Experts of a small language model: vocabulary 8192, 2 picks a token.
Below are experts of layer 4 (counted from 0) of a mixture-of-experts language model. Rows are named router (the router's row for the expert), down (a neuron's output weights, with its number) and show model dimensions 0-127. Each number is 500 + 40 x the weight over its row's rms, rounded and kept within 0 to 999. Numbers have three digits each.
After each expert's rows: "comes before" lists some tokens at least twice as common just after its tokens as in all text. This comes from a sample of Wikipedia text that the model never trained on. Tokens count by the router's weight.

# expert 48
router:530488509464511575533527539485453570503477517536464498498573554516504460486539496548558517514476491529475563503557459504574443583559470529473496468516587482481499500440512463490485499495445498435497504492583552504430455481520440518482462434563532509459518468527477475521434561447439441539565536529497537506555490570540490551567486532452523479554500532551486462506562555492517535429535
down0:518499467549502509478505474476514568454533487567535453506502500582537470514496424500555525548466528515480516532514484449580440471538484442520481452451541485504514555479509549576464438464457472583494532517476547542496453466521564464503516621437439508490486509476578517540472464476402525508509483496482495478561509449587530517535493527434523542515537529453433499476538567510480522446503
down1:474458496427487527520469448524447504508515465527504520454542552524463515499514496567548483466507515511484442478601456445437459518520475474513466454495501488511545543423543485506480534398470580590475463433469529466442509491489549556492540592468502490569543460437489543532524514480476528508495527503438492499417531583444475526451503585477484522511427504539469542511447548487483522482481
down2:429554497577522531538411452551545480474547502443550564501408458513489474493474513505499481478501531476512502482541495441401468529515515453563469469493514454527501543495445490455571447499524504490508458469473441543554528475544483477527546509465516448493530577547523507487584419475493457486504495493437506556495517505497473418456537562519486566493520449444482512519515378473521513480531
down3:483571505441527438463540493513435427503474434440508502505468428419564520502506529436535535467537490555430495487515492483552520528510485461534507471553491480516504545505511425532463510460494524568531519506583566454497501502504533486577520501474552500553553452451472573514467483512522475496500460528455538482442596563481519457523537486471535423565574519449514544537512524494466577467514
down4:521445496512517563460495569543499506437464425546536437468517476472426534513497553459487491577483494499495470496475502478502562481595390484538501477494417524518510453499533491557521512512538530524571493562519518494441462504483569470456480490467499531460557554469457529533536486523602557520504477535473520551502522414502407507492495494437512553520487490534509541544476587518487551511547
down5:502467509568574524474495423514495468530561509390512491513519464460489522541559479466479433518497527420516516503487544436460501489532514517524434451483524489489498500490536491555536535500425485526585534489570535501538485521489468491542582567495445465569495489546511466479514466425496573453485536474523478434499449451572522573472496516498539464484503437543474486501465507578437484423551
down6:533509376606548459474509475570497468498631471499560460484504498516484475443541410490447470529523460472530421464525486539518521459486555494488561503412467527438513533495505512513415441528485528496483491498509557520548514583505456487505457483556504508537493488535543506484461496578499481492447505500440449495526490529517448471494475491426545478537520473524482495502544536493456500516422
down7:506518510518481488479491496441507566434508489485495461612559516493536529498528504466548453507525491513522562486513518524552521562551449560529558557478517466433569516413548498509449578448553431532581473524433484462478452497541447504533489497532471475502483521549497576472442480482543554476517502551482553524517494508450453522530477535458516527492512528431556493525577461575578537467510
down8:458453516575564447539466512454486524571458480484469477540484457489537507488524531476507491555463486523446494551427531459500541407516520465534487472508524446547494495574485573443501483493533568411569450466454474496513530466410522521470525505471552478437521429475506521499436499489527563523499485486560449502471512445485477465474530491498513509441547544535441506592524487496428423545534
down9:519550503426501502491513560538508562536465501529455517457402449587490500475493492468432536525500425492465469458484477533582451497455537505488487587511444548462451482435485602507422506453560551542568566493469495566457521499552585548518496451486507498469486529469487509483509512530489458533556507453479522538435474525505568495461485486465555469508468507553494455527490512475537539537541
down10:517483412520512507517543463499515452548467461495503485526502488404466514575483564591478527494517567459505492499505496607458496575448468536469452548555593475489449503544476463421539490500500493551431497500530514457497482460464447429422484471571514500528425513464531505509466552500476463508502480535500541444509472504478481525453491507468406533529439590483525517512505486573509516500478
down11:457524525459592527460549471502522385481477549527555532494425499453452488530466515485486538462530495480543458533517495515566510485549493495470481520528436521534490469527499475493441401546523495550479489486523450465643477503522472532487482458499584540475495473576477420476460490508443499480505422493510488458441504441530473542514430465453539469558457487535545478521484493471530486447548
down12:466495477534517498457519507539457503539492543461525549512514541539503512529398477530491497461475505414439515471418550538455483512376580544505472535537367461467490460511502455504454440535479576469491553518544462513474540524443449525525454486470560457558539478477528498552492443520466513496502539437427419513504494550543469484504486478551486484461436492488452487539512469523489495504508
down13:461507499540518464522416524499464448487444483515460536498500421454446487465422502468458470489484511576532449453493444513459464545436546502495485534509502480541597596457439522432458447435486451462546523484495513530529435449549489514508505426444541510523473545522464554512468477551510430581506514543510558488471484482512485472506505384503528513535534562444512475493469551491502499531496
down14:432506506533479435495549483446505512490501450503507492497484471497476485518510456435483558496448523446514507490468423459441534569550464490474553479516421481464508513527459521483424390456429530512516506461429445440534507554467539456483425547485552507513495465461567491545448582534473478504529565493499436570519516530518520482506537534434387505499503492532501517579476529511512523511557
down15:482520502493519472518473525570493485467552517473574540469431499500511534477503425523490446537473541493473512490465546510492409454504502525502499478451429490460436482501505472461536461465535501581513540551497478547537463386489489469495428535471554521515461500475484520535494393404460485460491583507447583478529518521567544469460542543538513456476571537467553545514515519479542472432469
comes before: "|", "The", "=", "==", "===", "\n"

# expert 33
router:486456520456501536540482507439443560464513460479488463492515542557536433486409492525551586520444504517520588465490469485513485580524428538485428490579507459461452467472499527469538530505452553447458502478560581533398510472537445541495461466512566534457501469441509469482541515507478461517541533534474528519507504567442549474569464516472531459484542507535499440556514524523519503535533
down0:452490451547512521452524443482420499535437432457473497578513468565540480513458515468455484545484545521525448566496484440553497485482428506499497503553486486560522502534501497424508579498483539452527541473524521543491489460445471483463482478483484486537488494514561577482502552506513497523466446453480463516465560432456485502561493558569462482382535518552469543554460454471457423469450
down1:518522474544542508525510505568559456454493496534509479467533601456476578470517490491381530515453553513519486506581494520442528519478477487529502525457576514425554458509532462506501449537503472536457466528582480508572469522462584526458539525511452497538552440513488460579539503459489523547457468481480495495491578460485433576518524525547526475494505501471526489466493572524442440446495
down2:571512433500498487484524450417410494463508512539471529553490490481544432546474483517487480466589540518482502435487489546571555452507440505501443502474492509500447535503487517521487429541444458479596585504543505516515492528492533512533497503482548535483423520503458507457487485575429454544530450518488522481537455448485471500476533397549484413496470571527511492504492563455433502469532
down3:539484476489484499529512537541447535519569454562448489516460515483483476537516498505432442510439413516511488541568538480497578606483404486559501420487497492494545472521409538491526538532513462442546527439500548579428530529499539458450512521576446477508562450453519555493502480515469452497493526491507556470507512498526532492492522434476423545452539533505514510482476524510566470522549
down4:529557533492553446546498455637429478537481448529496511592449486466446550489590504581494460493550527463488461560467489476508522490460521488499443507509447490555525511446470414498428503492507480557494489494554472500562489455536477443546506465537480505477467491517538548503451556489489451442435494545513469432557526496522486540508564489506503521499422531504537494560532476567528505466482
down5:472457485540549438471453530577500499449499558479469525470441520475554540523502402559516514447530561428534503537490513547484482429467500518548526469505458528518484446469555508473533484580472554475507535486453490545492495459509440471481558563539561503561496476527470463508507407534439546496458454527495427497500503480502452434521521561496505523551464553560537529420459543574464517515529
down6:455516426592562490511409407500545502551524472431496478457476487435596435504465502557526447502512561529535564506521513437520459466472516458548510442529532432563472515496520495502520521461507505460496457522534497500468496442510551422521487508533550470486483509514499471467483468563485484479497558513446604444556486515449457459476476532508486532534542457461483529536491434528450437526495
down7:475451498453463474505427469524558482567549511452494420503536457533495520504474478479430525459508495536488446462524530558489487576536492475520510443543504480489547522465502534564510506480628499577552568484456482480457518521420509534513525455465441469539519521469518467467549441544479551506424528497507501553563483442481517539418489532467551562494476449495519565587476451539504478501504
down8:425501443535451536470481500591480490446499501486517467515504488568465531536584505498509569454512528566554487481503530460425533487518447566411432533510471503549566509508458485523470426465509573449441523486424476484480531503545496494515505509515413556589539484451487521526512448546435436538514490483476513522485555462476503529496507527580456500541529515530480501516497509465436434524442
down9:508494453553523441532475429506441505517469450533548479450469533479534482459521541568415546473522434498467483569424545467557480515464491511471491488555519469440511520514544498543500479497457499510533480471532477506493496498517523534539458524457473489467509516471516420526478461501588481500523501499445460507556500434502515491496478549516418409466556426430593471518549566477548550469605
down10:441528465465465537506492499557439522446462483544482547518503520530454526513482540445513515480558502502488504486573550554500490497486429449503508515573496572517540462497458505436536516477514521460470444465549444476437554520477523513469454482477507504595538520444512474472578554445480463561583569537520521543545530485454551536493471545516516463468520471451452504475365480503570548492534
down11:547483544496531478478544585522527450557471477507448527464436470457523453513520447517582516454526540542463525560480469509498472521467522558497565517441426586509489526528466507514452497441433508473474536486455548566504484494554517500459518433598542530480609492470511532558447435518565471498547499545442534547462497442522471524523525483481474519526550486537464506428511478457478549508467
down12:562503477559513459450480522431474453418478488441488395498470520502476530464496493465456454487576429489489438539479436492496470540454453589458550471490566551496513504576500500482561499547535505470513547520479575503477512515541497525468485556544461526550487477489545447533422498447465541524525493535590510522494443436499525526579527494483521449465521488554515553459502488435481496467556
down13:554535527494488417487444451467503488475477438469512454442504527400479514466527523570500476456548539462510484543480506434536556466415521427484490487517501536474491533492541464540470537461495560500494522461521433458546420487510495525524560511528511532471603547450452427521492488463595467436496516422540541494551498522528466507521456572553533488455494491492515516480595480533525493530492
down14:529519487526465517473515462543426500484440545532489481506523517481541568477536504514478528507542483597526490417475469428503505470549514514535568604512481517547501513581609577506450545551524528474439527447484569466505480522518509484431463502545488500483528461433459465529518517517473484495540527498438436472480586514500516511568523413486524476543454525429468461479478507535549445527517
down15:463578536506474531474504482481527535543510450477453425465475527487478550494545525469482497473467518440436516510513526456471480490563492505519529527493489436431560495550610529460510509475497529467546551581427528459501485535491504468453485633510491498483530512493456473518499437562581549414429466405540504456520502510528510505519463515478471521536478517499485583504445503503544521444558
comes before: "-", "\n", "|", "=", "|---|---|---|", "The"

# expert 25
router:501508498445481556546517517482478486481530491488504506517473520470542470489561470446589461522484538518486474535493445443521451470513473488501506426545511464436540463497469519456495530517469540492486536508575466483465456392442583530507547546484555445454439602500430571503476475478482528504558469459514559464494510558458456491511485448524487446544478553399536422521520562519488512555542
down0:508503511555489547504526545502561443517410441450511512530468491515499555495421524473501502502473529497530537525453543508417543540499506471513524549535562515489509426437559475468490495573432576516521365511494487522475522433449492503509501500593451494507538490513532483535511481538485489516452463523503512500519512518589476529623487494486425503465509564570537531467489524533479425498489
down1:536442476491469544457547521481520462519492461475517519526472519448545401532530501456512474469528555531573519441478484536460442500443520544573493538492503493475578453529516467472550505494496487521531540487488445525509538537481416500542456553560585492433503550518516549435501477535429455486516454507480523552502489505463457510515473537544582527533575587450551451539549503438491497469418
down2:504526521524556576412386455512515494516458558500489498508507521501440506486452469456504464522541529514470491514577459485545510482499511462495435452513469515493539533536550513506438552512520516542509518476547435560507521453445462580512454458544462508476643491556502449612477454455451601533483539481518523490451514464457505520456500466468504477517488517515484485501485459563469455494528
down3:524488475414505435519424383467502526496485583495496513523538498416481561533521501545494504481490516525467500535427442484492457475463488531454485474503469495584536481470527508433429476531549513523544531494557532501495565490416486454476462462491484466499558447503542558502484546613483610502488418516480538500530521522556440481468566509514494462478461501518488486489477475504435519467516
down4:489517515507531539450530485539552473519495474446563558451509545465459424505472483476495508526444417531549464469473518490512493482548513551468569392475566488534508455528557397441467491462442443412484553473525509527484496498521498525504507486518489411499487555509479518566462499495454464470535499496443517505480506573533469480461530536422558504534469528532585534453478542497504553457574
down5:493491470476481469514562560565543555483496525423530556489540533428492519470445495510548523461546493507516446416539464485438506466462487576526577549456405505444465473482477406549481516476493515481461509443515505472532557532484481507456519469567524541522453479473479516504471482518553461474508387426496520484443501516543507473486501476503501516484412497550475539562576483554517500426496
down6:554478550437495528520462475501506490482478493449429560537457535576450510475486493496510504551545529523496453494455418445499530481513504504537462450501473560469578495446516473441577499474480461486452398556467442550507478495494440471581465431507476534467434508479500498429486491458484543548507537552482512445501480551491458463449439461527438555500459477465523531420493516462484453581520
down7:548495529550417533476536530487638490442530475495472514582465483506536472524554475533397490468474550527505506570456491534495488513502477520508517522507484524410479492562503445424461574439487465499455521563452457465552498506534535438531488512472459478502527453491516546488532487554438447491470471480529536522484576404603482473508481487479489515510535458447486524508541525502516561491516
down8:503515468473496458514480577479547485527558583531528478460512469470569529506562412506496502489489505529447455552515462448534462486587515394517452511502464523513444440508515510543551518520522461442500449566466463528540491508471494583538481502549484472531520506461493446463503523524498500514526507581617526475529489435568568438446531496557506454504421505479433538505501506536515474504456
down9:543553402461512479498443482541542451445474531496502481484507469510504483513493478486480452484492503496484585483454535518535509467520508523455557408479481480573389477476473488531447448485499436510526495552581583507457420500496474470546457505534547525494475459556542529529410542535483483536569522485509500439492587465578468509496480493487535532515480577458477522439503453470554447468478
down10:465471410481483435439600574482524544427541517503507436480500491446554464489482434501500435497512476474525462478482514551533496498521562439536423540604538478461573489457491484538522474551511453542526399435520477508531500529488507545482445528534538459472466498533527538409511549494494494478488519499512468504540540537501546457525539449586521418499471509473484524454479534523489502533473
down11:500559440524426469527475432426479461444559494537562562551530453523458469481478542433449470496495516510436504467516522471423498519510478473510463471485464465556512527518479518507458548498546439450495577518516485567472564515547503424490543496493519561545521462497514486488526480507424449545519404486532470592464474456543504423444508503544512457479569483484427515529469454462536503466512
down12:498517564492445501524580481497437545548512538471490574534444474505581489533485535532577525581528478454498483462496506516560496560501408474492471522578546518464530461469454421464520500527446580500518520454550493487498487525473517470509442465493518496459436561509497470444446563470502483510479465485482433533492539539429451432499491489526467486523531448553541481599456449476552509539519
down13:510481543538429500512555543478514531573428481560505430450489475554487432395545429515459498529485479516528518457573540502545471501487510459519512540494511475446490580505514474531438540474515528530497480481503456478550505569504538512533430505473495572446495496482497452488511537475516550518433618513557529550444563505440572539462517482487454555473483501453489556427481521511485466505459
down14:459479484507442462494520469557477415424511478464527495430511500492547492521542507486502508555535507434513434510486458520536499467486515524545462539458550479552577501513567595437582500490598498535511480544537526527544491497499490549540550593471516519571443490421499535468464522541504522543503473482434476523389496422482504502515507487595514523503495493517488446510517495414497487521505
down15:506509487545508499545545450473449540478506494427461541477542468492585551545445485521518527517445521403511505487541474519471513486459486470585490470542409492601539493476428507537518468532488570434492556572462464528511481562541461526529499494472584450479518503564488473482579481477435488515477510511505495565444535565496497542471504479495507597487527496548491514467447500523466452436541
comes before: " 0", " 1", " ", " 2", " 3", "\n"

# expert 60
router:572458509470552442567502495540493526494475494495457575495509472521464515544570505502498502519480490513461533497493538481583468448463434540450551488564531547565491502500506437493547444426555494509507512510533549561469490473505523527541553465461545570479488527532450475601482585488452507505569565530456480512526499519503433492481591451497488541432491581472519573538501540515472531530548
down0:456506529443496468515498491542500505463465476455475462574424544514537540510461585468534551508465534477501548448469552528523485547482582502449508458453505462489526538473538469467541516548493541501532467450453524539500460582519483503478537548459518466527483503560563436468563506494506512504367594489494471521525524598564497480542499523527515534519475461536401477461498502480544472423506
down1:562469555514480541478573500549403526445448500572558479564474531444508477527535577501490548475478496447525531507516528450525548425588503465519480537459535476516460537526485492532525421463515477526472559513432523513458443452513517498529566507477490538598492462465468498536461499410479452561550480475530483445480475531525465462536476535484505437472522474530444491515511427528476464456546
down2:539464512454506514439475494493587494490497540434517469449538563523556501565507509486541506514445463529496546482495435465560426416550584457497462539559479477451517495498501522505474506532396529456472475457449447515491505507466507565524518515521419517435464463498412501528455539498507546502536605439502499486461552515503571575546454509551501483523468485481525557455499492476472449519494
down3:531496468482538494528455561472529516514516557515458443551466482526476510544457523559502471461463510536579482432503448461514499488490477552538453420547518538445453497486515438483543507518459535497481506533510440504449489530439497531511444470454515548495445489554520512420489537540495543551430402549426543500558501460509511450520419463496484397510506492548517413599499497497512464529472
down4:473587521537540445521507529548507479546524500559457497527555476422457458493589542515522522453502517541527479495535403524490523462587427437484501513419495495477572497482455476548451481473441485536451455469491497472491491573418542500460448498514501514486508495488573509470492489472495515463535506532534534422482514457584440457469471552500459529447554441438539507493509476566488559516471
down5:509500600439547452527455414565554457538460562520431488522432489425470460523526474444531478481520547479543480556489468481444490574515509482494550439516485481556438456550545490443483514492436447557529442492476475544459488497537471517514435517465539469472532533499456467495522466433538493458549568556496467488517526503468551499528519475519449545495447522481498498565522497454465459532591
down6:519497576526481527453493563496552505480527564476506504473537526517423487512534512531515465549496506527494518536509539454490530560579539544542489496398500469475528405554478447536525497594457514571504502498459544475480509577469538528487528463574533511482503541437490485495501494508538571529545413426542488488429495463465488553542464508443448492532459566524575490483523564522524494529567
down7:563473464546526508433460487498457430542451526493605568476459528510505502392498408422535512505514479491507457494543418511527479481528510437472476458517455467525472521551461516411523497502449419499572595470457444528531471482539462484514486430498504462546436532482506549507510505503554553458514488561456457509447437510477477509501505509530506489555505529506543544457484448493499490526454
down8:445511473539505497497468494479474488480476493519520456499532521476466516529465499524473506519444514477463471478549481472487548543465515447522516392494494478443431499544456499507581528514519431487535476532471529449453478476497582517508560534463467561443519560430540477413506490451480473502420487586506483516579523342553505549491492469425483521498539490471528430462464441522504477477468
down9:543488466519438494534513516464563498476578523451461518500416548530508493526499430489518471492472522518510539560483417452526534481535476558477546469478490479463468505542421446575450533505585472528479492540479576458482499525492501523584539489435409488501513517495461444564440489490523542500473529456462517516444469484449538449497539514454480488467501501483531576559503495492555627514540
down10:498473472568490502486537505508499606447515507570499489505537537578487547470453529426537507513485466399460537486611461557521527515485519510468462525513532536454557509513499453445554466514506541513537475469425493483492561550553559514499476512561518546482462420416475508509503442465557511514529491476497520496562486523486482462503517492496529447542535457546515453483507490637521525440486
down11:532484476477458444489502502483499520511562392481483485407562523495492568511525565501431440551515462506500452502516490503534481454550514449552467619525576517558463477495489561526527519468510504544493482484543488521511474542510531537586529497487482516514510512528451437571527469487517516442481425573523449521512555542450504499441460477545587535509483529546461485552543433516530435511527
down12:482532566503574502510513442546452525493424480501458457491499501449542462536441456460490500566503553492505496533517548497420466428470485616512518456543549523529512459517472517495524429505439538450457490491512500493488487470521552507507490461478548396454526455565517451497492462502537551541474484549465432470459498516452453571556554555462546574511496501518439481450438535504454517458529
down13:380513484481531496551467414509513457486535516490521461468491451498471431494525517506491594500424529564498516516536490494498526487484463527457442446517407553373515479550496561533525555482529530446510513489537513538466492432473538459500485550515451490515499463528530518410548532477490524487539546560514419546522495492532483502491469523515563492511521461564487510453494481569494515513609
down14:489541552532568525443475493465481502530506518531529415543422528449458491500515433438564483529528497501550481481491433533517527562508594531494475465563448442443502497548483491532447451513402478519500479509568457437527548558494492527478446521543498501513452496526464469463494544546560512485428480523493466532553484466493485455447424587515499472574476520487461514507513545566522539444466
down15:508492483524481489596455440496489427557510478517519456541412491450492535531456575537480546559433537508513479526532462483448495477454559481493489494449479520453503505487398545493548446438446492456507469465498574474511476521552534468533477470484554444550471512482506525554488433498453498472510460556522526515533480504563463525438518552471565515484563497474455483455469496441532547384467
comes before: " and", " the", " he", " but", " which", " with"

# expert 6
router:542515507446522469590515487507468493520503484490491511475456466488457449565513501586497470522451465478470552519503538447605495497440457526498510498546507514485498489491506482564550454449543500471414509524526556498452487476536498505529562538484520503492538488499528473565509503494454515535560570506503474469463487492464461491492630450457482545390491546480538523581491516504548524484645
down0:549459452497526603475399496535425578500544452424519504545477548502533444579589511488431487496499563512435552507559439452533533492557468503545517476551491436482479543427520496459474514501478502560476536510447498537515499473536497522519536503511394492482482472472465528506469545552482545454486516473443568470469529468476503504499442527497528433463470518493475560485553517524535500517537
down1:548492448525418497575572476479449446596481464458501507477524489514478521479535521456468463477389508491560516522519526487498475468526472506485495533526487469453547522482440458462443514459522587501524555591485513535469475546479480507477528548506505491485519455458597482504461534413453535511562541529520458481537560419441467498485501551491489561428480516460490457578529535460539469500494
down2:499496426507451434486455500520522542516500451489492437582452553531526510505501595569581446572505482501542509535519494433549503563501487525489499493582548454511470520517488478494441570438536462555535531485478463436511488459453443521435488533508445478418494511544461588452477490459510535510483518496475565506509520478477529562453486451443493501423558497457541484565484510457535495539502
down3:501510498502495500466458449508462475423493587487544447465545483562489457507453449532549521506519544438505486499440505491555486485534504443517526494442534501475504527476587559522555484536535530508535516594443447450645475554529492501534507516463455527432485574446494492474500528562452488486497462550487511464524427438498524510494476478543472441501466491458576505451424523514535458495466
down4:569542508439466503491518558465501560425574491505446416503487461533529573524556449506474427495454506454427504485492568505469541511538544440495531438520523570489453497564505494493493550581537506485504501563468478509478528526525402503450483503565479528440493546490491535484493453527509501515481506527515482475574480483546562460457493437511498439527473496443477449469497459513512370497501
down5:476562552440445536541600486448483439416509499481501492507516519477437517537549448481503485408483431521561475538498504504552478462480415523442495492480462491482502585540524492496459480529502513487587561514437487465467484514512445519502451531516492531498475532546513521449507582423503500419535475537499453464528452501556508474451566449507471505552537505468571475520578509434516506463501
down6:480510552518504497493517493504510518520444547539480549452587487503472479538526585494520511491520502506457479475473495524437528527455453545455577555523552500470458504547447511565447493440536497545471539497473475547544563443461489409536415438550425482515401462406460529604474490468516443421537469466524513492448453544500523496460552458453521503522508485518491481546517508473512499511489
down7:489417463535564471546473545484536475539497518454487539522530500497439474494495515381519461487520584501531489529566521451464596497469495483492484430472487491448489366505517502527512458527466505506504479544562497503495442481423489490543493417496538482524517501552515516454455448469496466472505552452427436548528542422473460523516469460535510465470492438519463487490488456493501531404537
down8:438499521463503476512524543492569534552474518501473535426505556510536499508515483475485528589585509495530468502493521474504492562497522418490487486524478514419478493496547502497490508468485428443540498481468459508474553449476515464435487515532512413525457438475460467462538547489545528546414477483499511541484517531548483526519380437476525485447376467483472450516461517580573451522465
down9:426495530494515402485500540522560567523493479594405551411520566462538488444561469568457550449505494520451511471578533540406477580520474485485492494472443548487550557451484527540493483488464526508507518498515523501513493447454544428424490558554540469509510529475475512487511472504464503438523500538474470521513473497523524535512547464427445537506505472472472512543471559566524524505488
down10:455476510541500493436522458385433435452437529520417523524519491464471519492512493509446456532452567510501495461438502546536545541531479430505512495502489476505450568486440485503514530524531535480521536488538479488464566440484545523516558481534465532509523513485450500418495540511454536508561483415507435514451460404492420531491463434518402486494535458423506476516473494446477504493486
down11:530542497389504489492461522528555444511543511555488526501476567561528514457474528501515580465526537521514453532509510510468434506494618521482492574472503487516493475425534444432452489469478524578537475530513529434531537537448477546503509530567526518485527534487508524528502470491494573490501522565498503544487481512462526488540548583435525453497522487565562516485514570411603502533501
down12:447463455539531470487404460516516499516542514510449472515514478502561531451446458504488607467486522561456520588488560451489509440504443542458527464518466551516450564498513433468472525543499491501465481537529519565524513557582481495415520489471489475506434474507375524509511516459453493483492534437469558424504486487450485494547509512571519561495489517451479501473506457540441454509536
down13:510419465476504515489547578521542531518469438456470549504478522471521450519492505498494558518483418553501513480456470460431498452501503478472478499475511461599480575523491465512468464427513449516439561506418485439552445451474443428520508506465518456486498537560466490569448553464440485461481547456517545527505474558475504446628541529507523496488469468532540530524468514439496508497548
down14:483458504522513504433500461491438462475447467458494499500525523454447509480593521548596470434435532547513469513521510521490462518479426516509508532467516458498549561545475461526492430539424532507501560458517497439524463464480509497586454555492619543575518522505526511485467461493561514510467454480462449490469512469466459526481555569532502513472491532484565471565484422502464524587515
down15:478467473468487458539433475533531528526571474465452440559540497499564508499524476575475494579537429514496485510506578520470508503465498514418538489542522550475547481430515512569460486532534531540467465542471550532454522551554504581478442545510502481500450521548493449513496481523463409505517520501393483532542482431503556559505494463494512504499421466465448532553482519527466423436471
comes before: " and", " which", " a", " but", " who", " where"

# expert 73
router:452470491520523392487545438507488475513443434517565542509481478494410516489504476494510512535529440509501530460471541555553578499535424558521447480503565483500544466492511454590516502511462506467479576515491501578435456553492593468496497487521526459501442483515467537497495536444519513552498478472497492444434514502512547481499507596477537574526546476532450501569492519582459536543499
down0:523575527542500528509594464531473504478459505471492541490505497471450533477481506466599552410534535510485551538538507489470453508522481539511497490427492512502462399496542494511528518525457554507484476554557453446574573461507510502478462456586530518534558494445430527470449523546510417419500536490521508479415444506552517510582537504511515563490530463458538540505538500503495501523435
down1:521542484488512550543524442506513549451497439517493487531514554465582515482447451550507552544508434499568510429569465446479559496455475452528527521482482531555447476495493520476443442464499474491476522527436488476488519491488503545548484484484496502530512496487500457469519552499435474546465466569514551468451483496484429567504488532453530618538585480543554405449516469550569515483428
down2:540507589450533404437504489483496498533504499476505578474604489570525545540478548462507440517495467503487500493532528455462452492517489442460486516564495480471562528514440574518529483449514502430477441551493567534419492464494491470502475524462496472434476429543545482565507447498492513520435448499464497594452479504489512513487503531487545476503499494438482561484503451443526579554443
down3:462438463443478519458533532539428474562514438484504488540525485513473476544596514479572524510522440507498448524505488519503532531558509528466534482483494441488494544388516508541509526467487586566513532473484499536463465437506451440525520488488543498515530514507455579504558489454528394532522596455420514510563502592547569547481467444485474531493471514525489518491539507544483487539508
down4:539531495509506450450496473513485451568456498464456543519463506522560579434452416477481466470509445490529457496504492544546513475470428443510480491421542549572547524457414471483475488458555501450512417495464506517396523532530504528514469515486553459511475553475490483516482457497492498456495525549470406516410508498419487450533490561495545478470466543509543456578513524507472556464515
down5:388442473529477520471485507506600552399548486479473479520508437518443502474526433535494524513526465536508564435505452523451481528482506592496492536502433505470500499508508511565503478444541438509520493429571486512428524493446477445537455418543485485496409512518506509516569512449535449488524479510513534487505579520486530521514439516447513467501470566521492575464508530487535497440471
down6:482507509575521528527431450494512469484512521483547561497477521481510468550456525499566526522566489479512522518550549512532469439520557527447498552444522545578450494513503444472532465467549500555540459437543599503554531482510497507487544566498526525612527523550517535559431516500542451527521555572489526524423519540534448472578515500488472523402472456538501487517532463563506487470510
down7:468529576507537521473481516465497499524510443464493427526444543590493451536497457509451572481532522556513534520552522373485492520504498473517554466538474496500486534498492459473441531433477459553407496596546453450543469523461509529475498474454453508523421468495481431555472517535426510543509496467548550490485510493488499469489484481548484555475547504520543584552491509446514418455482
down8:505481469532542498494479413490612521538501554493512492535472549416569482488474522512439510481502555512561526532538551494495484544469488544511510507603438437507528515563546491467486454462522517535477498524444504545492462488411432571528506533444524520495519537467518486451418516504535491575429548502479465553552512510552508420466551465490530417538447554481507526516526535549514533486502
down9:520501473514468570505535420525507453482455551491468541470522484487451510443460470531515438513466524453500525536560486489567553527515564514575490524497490483477504497503477501504526533468534447473429618480544475464531547481512447491436468515463591544511465511416484557478584497460441531562502510541490418530522564521401482514545526551520525528512495535567532541477498506565473550540492
down10:486482579531495500496531552490517452474500519510483555510433481512544481485475456495522501527516440446445493464523475478475514546469473485503516530589496505545445444548500488458414479514414556512525515538535472481453511488476582491475495522501414532559469473461532425500409542511484506496557554510438466521485503453512471578477498487431543497521559567440437561476529546504502451590416
down11:512416446482501483484406542464457515446457507547529545476546543524433471539446526554545431455439522508538454531575502493495453534511589534460548516435446496468502460443562520507420483555487533502476488457495548536528484455520485510537484528539515559545555481494444484566543450548503455481487448467540485552592522592516507528506489462482507504512508451586506517460475489482503522516470
down12:475425510522500527445428446531545479514555534517520570480465458470456539460455505488506470502453556519525488513449418535557486468539540499503534492558526510498454558477454444486450483510431453481492529491473453544465483467518547542538557405397499488525527455512579580439553468499495506474441501473501495403529444497518436491540424496525538498486463522462530484468510572512496522506443
down13:542533475476461537513466463559522541460528434481510499533485584459435508472577474464408395553506444456466425445567479492482561453473517495447461557512493512542526498494550502478484537488518484474556382462485482440488491488546498504474524534435515531526445452499446465481557445554475432539571494464467515498497542539504510507465451506546545445526515497462487450448509472479480456515522
down14:456462478547552504495603493478576497462472492555571463481496539436468444461486460475432436435556534458488517455511468496567418545547548487493468511522457505518488559492541521477517480488510460517523520485533462532494430486489454472502483566493518481518429489465466495454462461590488457451509520493598459457572468520450522508591475513493481454497451494398485452502518521514526534459535
down15:521502491510513505440514490583546467489479452521538505480463533480445487452483486489510549520525545479423491486528527537498485530478497636479584417524496483541454461580478427544477485475476466514465458518582515465459484453435554463485485404454438441515534487502499510458509488546561482453465465499553456504480537455569455530528457512557513477547414533490553497471506512572497535519515
comes before: " of", " and", " in", " were", " are", " from"